config = dict(
    num_hidden_layers=8,
    hidden_size=320,
    experts_per_token=4,
    hidden_act='swiglu',
    moe_layers=[0, 1, 2, 3, 4, 5, 6, 7],
    router_score='softmax',
    normalize_top_k=True,
    balance_bias=True,
    lr_router=0.000904,
    norm_eps=1e-07,
    learning_rate=0.000374,
    max_seq_len=512,
    dataset='wikipedia_en',
)
Below are experts of layer 5 (counted from 0) of a mixture-of-experts language model. Rows are named router (the router's row for the expert), gate (a neuron's input weights, with its number), up (a neuron's input weights, with its number), down (a neuron's output weights, with its number) and show model dimensions 160-199. Each number is 200 + 40 x the weight over its row's rms, rounded and kept within 0 to 999.
After each expert's rows: a language model's description of what the expert responds to. This comes from a sample of Wikipedia text that the model never trained on.

# expert 60
router,249,267,239,245,216,224,190,244,195,197,208,223,235,210,228,208,234,249,144,217,251,201,239,179,234,153,173,187,194,160,183,154,258,202,212,214,209,247,227,172
gate0,238,236,196,156,152,129,238,170,240,192,211,100,204,219,264,195,224,207,157,249,230,211,259,189,234,266,288,117,192,261,216,219,203,240,197,252,155,169,178,229
up0,148,164,225,237,194,147,135,138,224,247,255,139,236,225,174,198,153,167,126,163,219,156,190,188,163,305,236,198,165,189,248,142,224,227,230,210,143,151,193,208
down0,179,218,170,245,234,279,195,142,201,211,174,231,230,179,219,246,175,170,132,221,241,204,193,184,274,261,254,111,168,206,209,137,165,184,268,271,159,244,298,214
What it handles: Competition and brand names. Capitalized first words of competition, organization and brand names, such as World, National, UEFA, Chevrolet, Group, Division, Super.

# expert 53
router,231,277,174,159,284,193,157,233,222,219,187,141,171,116,189,202,234,176,221,167,103,206,168,281,231,269,154,162,93,187,239,157,184,190,198,223,173,234,222,174
gate0,220,207,207,121,209,168,203,225,235,211,127,196,239,164,242,198,115,266,194,194,205,170,205,202,200,164,171,233,220,213,177,201,211,230,267,190,236,167,216,168
up0,192,192,187,211,208,243,202,190,209,150,205,266,126,181,161,209,107,169,224,248,133,260,156,174,179,178,163,223,165,176,194,191,119,300,213,209,143,173,144,200
down0,181,256,186,185,214,208,119,205,316,236,147,188,180,212,192,213,248,138,223,235,216,268,171,132,202,257,206,213,227,268,152,221,220,225,216,222,237,144,165,181
What it handles: Latinate word prefixes. First pieces of long Latinate words like dis-, pre-, inter-, con-, Eff-, crit-, in headings and policy or technical prose.

# expert 36
router,179,176,212,226,188,189,167,160,200,259,188,270,245,187,174,242,221,271,156,126,128,226,202,169,147,209,171,208,132,216,269,232,271,151,216,254,178,239,156,244
gate0,176,203,197,208,202,226,230,223,161,219,206,203,224,242,241,232,211,264,186,192,234,165,149,194,171,196,108,281,205,227,184,264,200,172,181,212,224,226,175,191
up0,221,169,182,201,156,284,197,184,192,207,252,265,232,220,132,208,290,212,155,211,185,269,257,266,179,179,235,122,200,159,206,223,222,109,199,234,195,212,199,181
down0,172,205,207,194,156,213,246,133,151,143,145,198,239,271,220,254,145,182,200,183,231,166,138,145,255,189,137,207,236,196,275,160,217,227,220,256,189,208,262,240
What it handles: Song and album titles. Words inside quoted song, album and film titles, such as Love, You, Heart, Night, Dream, often after My or The.

# expert 3
router,193,214,254,210,261,225,262,277,182,221,197,186,198,237,268,219,226,241,161,235,177,190,230,251,167,176,214,170,167,259,194,165,234,187,275,262,134,195,126,246
gate0,180,220,218,143,178,270,228,218,192,175,226,135,150,129,191,196,203,242,117,247,164,220,164,206,223,133,221,115,192,141,211,199,168,172,209,205,194,168,209,149
up0,210,203,243,192,219,196,206,187,188,258,171,161,203,125,202,165,234,254,167,224,182,212,199,245,212,195,141,156,149,199,285,227,115,233,131,176,204,197,138,170
down0,241,179,170,152,238,192,153,240,233,134,212,241,200,90,259,174,260,212,212,185,184,263,195,198,184,236,213,278,195,205,240,145,177,198,210,246,204,171,212,179
What it handles: Institution name words. Core nouns inside names of institutions, journals and events after a descriptor, such as Institute, Museum, Festival, Journal, Society.

# expert 50
router,254,180,232,215,155,158,219,135,173,160,210,227,164,176,220,184,173,165,230,221,244,213,160,212,273,227,138,169,227,200,246,250,195,108,199,195,288,144,200,252
gate0,237,158,239,191,167,214,195,257,202,115,217,178,197,131,167,217,225,203,161,189,140,226,157,266,163,227,229,212,216,151,306,262,237,255,166,243,176,212,180,195
up0,181,191,289,154,161,208,183,234,191,154,207,141,201,196,188,195,180,175,192,277,109,177,223,229,229,216,169,186,239,197,250,203,193,209,195,212,194,218,189,278
down0,144,235,254,129,137,263,205,187,155,208,126,184,227,161,155,224,196,212,222,150,229,302,149,193,204,214,205,168,174,238,206,216,180,224,204,195,177,227,138,184
What it handles: Commas in lists. Commas, plus ), and ", between list items, clauses or appositives, e.g. lemon, peach; Belize in early May, and.

# expert 52
router,130,248,212,181,175,249,225,162,154,214,180,235,146,213,169,246,208,211,243,147,102,144,155,228,205,201,226,146,193,183,197,195,170,209,155,213,136,214,191,235
gate0,191,206,166,150,235,189,218,201,184,171,239,214,156,252,206,202,139,205,140,171,247,200,184,245,207,216,197,268,190,198,155,185,152,197,98,150,244,165,209,171
up0,202,226,260,217,192,251,198,237,210,287,151,207,239,137,208,235,208,163,168,262,153,198,227,205,216,224,241,150,183,163,230,230,256,159,177,241,252,245,227,218
down0,171,215,204,232,182,126,225,173,238,243,135,133,183,241,210,223,196,179,204,161,221,249,158,250,239,145,207,205,186,286,161,219,264,155,208,171,162,220,190,198
What it handles: Generic nouns, quantifiers. Generic nouns and quantifier words after a determiner in general prose, such as one, each, someone, type, way and woman.

# expert 31
router,193,215,191,172,251,275,181,212,245,149,228,203,188,103,121,202,210,198,204,177,251,165,156,239,130,234,210,159,232,201,183,236,174,179,200,138,218,188,130,262
gate0,266,186,108,198,224,134,195,213,179,251,170,234,166,208,313,185,178,241,181,194,262,163,154,145,165,174,235,182,181,209,161,223,226,207,193,201,232,206,180,203
up0,192,201,221,253,168,185,124,230,168,184,214,168,294,193,249,169,159,207,194,199,171,185,282,235,191,200,172,166,168,155,208,113,248,224,206,219,150,185,263,211
down0,111,230,201,177,162,232,240,255,246,141,153,202,176,211,183,172,260,211,156,208,210,240,166,224,204,156,171,182,178,210,231,224,246,168,187,137,235,195,211,171
What it handles: Discourse connectives. Contrastive and sequencing adverbs and conjunctions in narrative prose, such as however, but, instead, eventually, rather, in addition, for example.

# expert 59
router,162,265,208,198,176,215,175,165,260,244,187,184,165,205,208,228,286,166,234,150,165,253,183,240,244,232,174,262,188,216,197,177,294,258,141,237,177,210,208,172
gate0,182,197,212,227,164,261,171,209,226,252,216,187,234,200,199,174,177,213,190,210,148,180,193,168,215,128,139,197,306,205,184,180,204,200,194,241,214,228,134,166
up0,258,191,268,171,202,173,216,255,214,127,186,155,197,161,189,158,256,262,163,234,183,224,148,236,206,169,234,192,159,224,146,243,188,252,190,118,167,225,156,132
down0,229,224,185,206,230,126,206,179,209,269,166,249,191,176,189,250,119,192,209,143,86,131,163,196,153,238,237,172,204,214,205,199,194,214,193,328,293,212,206,268
What it handles: Material and adjective pieces. Material, color and adjective tokens or endings like -ic, -al, water, glass, acid, brown, describing substances and organisms in science text.

# expert 62
router,201,212,243,182,152,173,211,225,204,107,138,166,196,246,165,251,198,197,175,175,178,153,277,226,146,147,204,187,203,173,159,209,279,123,205,207,101,217,245,179
gate0,189,185,199,215,165,255,235,158,173,189,240,219,229,199,157,211,191,179,221,213,213,224,225,208,273,201,234,254,202,213,250,176,187,183,198,147,201,138,210,197
up0,154,223,112,274,228,219,273,161,253,212,206,239,218,212,249,177,232,169,206,192,227,200,207,149,264,247,194,192,247,203,240,184,187,189,197,269,192,165,274,205
down0,210,193,178,198,200,219,206,203,195,163,155,217,219,224,193,237,212,259,213,146,133,221,234,244,205,211,201,140,146,50,260,180,177,210,176,202,168,170,150,227
What it handles: Sports competitions and years. Competition words such as Cup, League, Championship, tournament, draft, and final digits of years before them, as in 2019 World Cup.

# expert 11
router,191,187,255,244,183,177,213,187,166,202,209,191,211,171,164,224,150,229,172,183,158,162,268,201,192,171,175,205,167,227,222,237,186,194,241,186,243,260,203,204
gate0,200,215,222,231,207,263,233,274,203,217,178,227,155,177,225,194,204,144,211,245,196,150,137,232,196,188,253,173,238,211,179,151,128,187,240,228,176,215,192,204
up0,202,211,170,270,193,198,129,137,217,258,265,210,199,156,168,185,193,246,181,122,218,156,231,193,149,179,108,208,194,236,178,176,189,178,172,217,164,208,183,250
down0,165,159,143,216,250,207,155,177,201,292,194,184,169,117,217,167,185,248,275,186,272,209,222,187,132,209,203,170,95,149,231,205,182,208,152,227,173,282,192,267
What it handles: Media work nouns. Nouns naming creative works (film, album, series, novel, episode), plus preceding genre words and articles, in entertainment articles.

# expert 46
router,129,232,175,130,169,188,265,199,234,260,187,148,163,301,163,211,182,233,219,234,137,190,204,242,171,171,191,205,230,155,256,197,295,242,168,228,147,187,198,240
gate0,246,160,186,158,274,193,214,231,280,193,243,213,209,217,213,239,213,191,217,274,222,127,141,214,217,219,210,213,210,237,208,115,233,196,256,233,198,223,188,249
up0,190,225,203,172,186,158,233,117,146,150,182,150,237,240,175,188,239,192,195,206,182,237,221,204,131,262,170,208,148,207,172,188,197,162,290,195,197,217,195,279
down0,207,162,194,183,225,203,216,148,197,229,338,229,230,212,222,218,225,189,105,180,260,236,173,223,196,201,225,255,223,184,105,169,204,197,210,194,185,239,178,192
What it handles: Place and group nouns. Common nouns for places and organizations right after "the", such as village, town, station, team, club and district.

# expert 55
router,208,239,237,148,187,154,222,304,218,244,234,189,187,229,192,216,181,207,226,225,191,152,209,208,197,152,181,195,207,187,166,210,194,202,220,121,178,184,140,226
gate0,173,194,176,131,137,140,212,217,184,176,213,157,174,198,122,201,199,194,235,127,197,277,225,165,240,183,209,91,192,230,168,157,174,267,271,264,145,171,205,271
up0,183,223,238,181,86,126,204,162,154,174,175,173,230,224,148,202,188,256,200,162,194,183,148,223,196,163,220,159,197,230,144,219,127,237,141,226,192,258,230,318
down0,242,203,217,161,165,257,212,225,183,190,243,186,228,177,176,281,218,248,238,195,257,229,187,236,249,232,195,220,194,146,226,166,139,214,190,224,211,159,184,195
What it handles: Possessives and determiners. Possessive pronouns and articles before nouns, especially her, his, its, their, a, 's, often in criticism or description of people.

# expert 1
router,228,214,273,224,190,254,177,205,141,133,176,129,276,178,174,203,204,218,190,228,244,199,228,164,199,203,267,184,251,152,212,289,224,197,247,143,195,177,141,160
gate0,173,246,147,196,223,185,176,230,240,208,206,191,191,203,188,144,203,260,233,225,179,294,149,208,139,246,175,204,177,227,247,207,204,260,169,287,173,191,167,209
up0,216,232,226,184,270,207,193,175,212,154,171,219,238,235,193,179,220,173,184,209,178,160,163,163,143,177,179,142,267,172,220,241,258,219,244,221,145,110,212,200
down0,187,231,205,148,232,140,114,156,202,212,221,256,209,228,153,210,210,182,210,199,211,210,196,226,228,213,195,214,202,208,258,190,240,186,292,172,138,166,217,124
What it handles: Sports result verbs. Verbs and following words reporting sports outcomes, such as won, lost, scored, claim, finished, often followed by the, first, second.

# expert 21
router,207,174,165,163,240,205,245,193,137,256,207,220,233,174,196,213,258,237,209,242,227,206,188,230,129,166,264,239,158,246,251,158,167,192,273,72,143,169,213,217
gate0,178,195,212,228,314,200,202,225,155,173,148,205,233,243,128,186,171,125,239,238,143,201,175,188,300,181,156,130,210,185,185,270,211,201,247,167,190,213,203,252
up0,166,224,189,160,179,163,202,140,175,136,166,194,185,242,143,236,131,181,158,241,223,117,208,187,168,188,189,243,262,204,236,171,268,217,207,250,187,226,264,146
down0,281,183,204,215,177,247,175,250,213,198,213,130,189,155,157,299,198,239,174,229,264,266,202,209,224,249,210,205,141,173,233,204,246,193,196,146,203,227,197,198
What it handles: Year final digits. Final digit or s of a year after its first three digits, as in 1884, 1990s, 2013, plus words like century, census.

# expert 18
router,201,233,221,200,194,159,181,252,235,280,184,185,162,158,300,203,192,241,219,117,178,181,206,255,198,185,163,153,176,207,180,117,207,212,188,179,180,166,116,180
gate0,213,225,240,215,204,232,207,149,178,170,220,206,190,239,183,208,241,255,140,247,125,159,150,220,168,169,136,154,195,190,256,208,250,171,169,217,188,245,196,191
up0,113,299,199,232,214,238,218,189,170,180,132,185,190,158,211,172,219,208,167,242,168,195,196,183,211,202,220,117,217,207,167,228,139,139,148,249,125,188,236,163
down0,247,227,206,199,272,217,181,189,225,110,189,245,205,280,219,200,240,183,201,186,177,197,257,188,208,167,200,129,155,218,173,189,217,101,235,183,183,201,231,250
What it handles: Determiners in noun phrases. Determiners and of inside longer noun phrases, such as the, such, these, any, its, often after of or in.

# expert 7
router,220,281,185,149,176,208,139,202,201,240,240,170,156,182,195,165,218,189,150,231,184,153,198,214,231,250,203,147,156,174,223,219,184,236,203,184,195,176,232,218
gate0,169,182,212,164,247,160,108,244,250,236,104,215,182,196,212,194,276,278,205,255,192,217,216,156,154,223,143,196,165,200,151,205,250,128,222,214,233,197,213,178
up0,168,200,201,188,267,239,172,204,127,206,256,199,191,253,198,185,218,194,193,177,343,187,177,181,219,168,232,176,167,252,199,162,129,236,206,155,221,208,220,257
down0,222,201,286,202,276,217,196,153,275,110,248,254,217,206,183,213,209,248,131,174,245,179,203,199,142,194,234,221,160,226,266,236,150,271,235,226,161,249,247,249
What it handles: Verb stem fragments. Opening word pieces of Latinate verbs, often after was/is/be, completed by -ed, -ized, -ing, such as reorgan, stabil, recogn.

# expert 10
router,189,204,228,210,166,156,258,252,177,150,149,172,275,188,224,249,302,169,235,181,157,221,221,197,206,198,235,171,123,218,208,230,237,158,171,157,228,199,158,169
gate0,147,170,209,215,259,123,207,195,213,168,261,238,244,233,223,149,134,173,251,197,131,173,253,238,200,243,278,216,201,204,198,209,200,152,225,248,231,212,216,209
up0,259,165,153,162,253,235,207,209,188,191,195,176,226,178,138,166,179,225,185,178,216,254,145,140,157,169,209,117,210,218,207,186,180,250,147,238,180,161,212,229
down0,151,163,187,138,197,166,162,231,256,232,242,155,263,212,233,191,204,221,244,185,166,192,215,157,149,254,171,177,186,217,172,292,121,208,140,207,243,172,189,208
What it handles: Numbers in tables. Digit tokens in numeric data, mostly inside tables of votes, percentages, measurements and scores, such as 43.48%, −37.5, 4,905.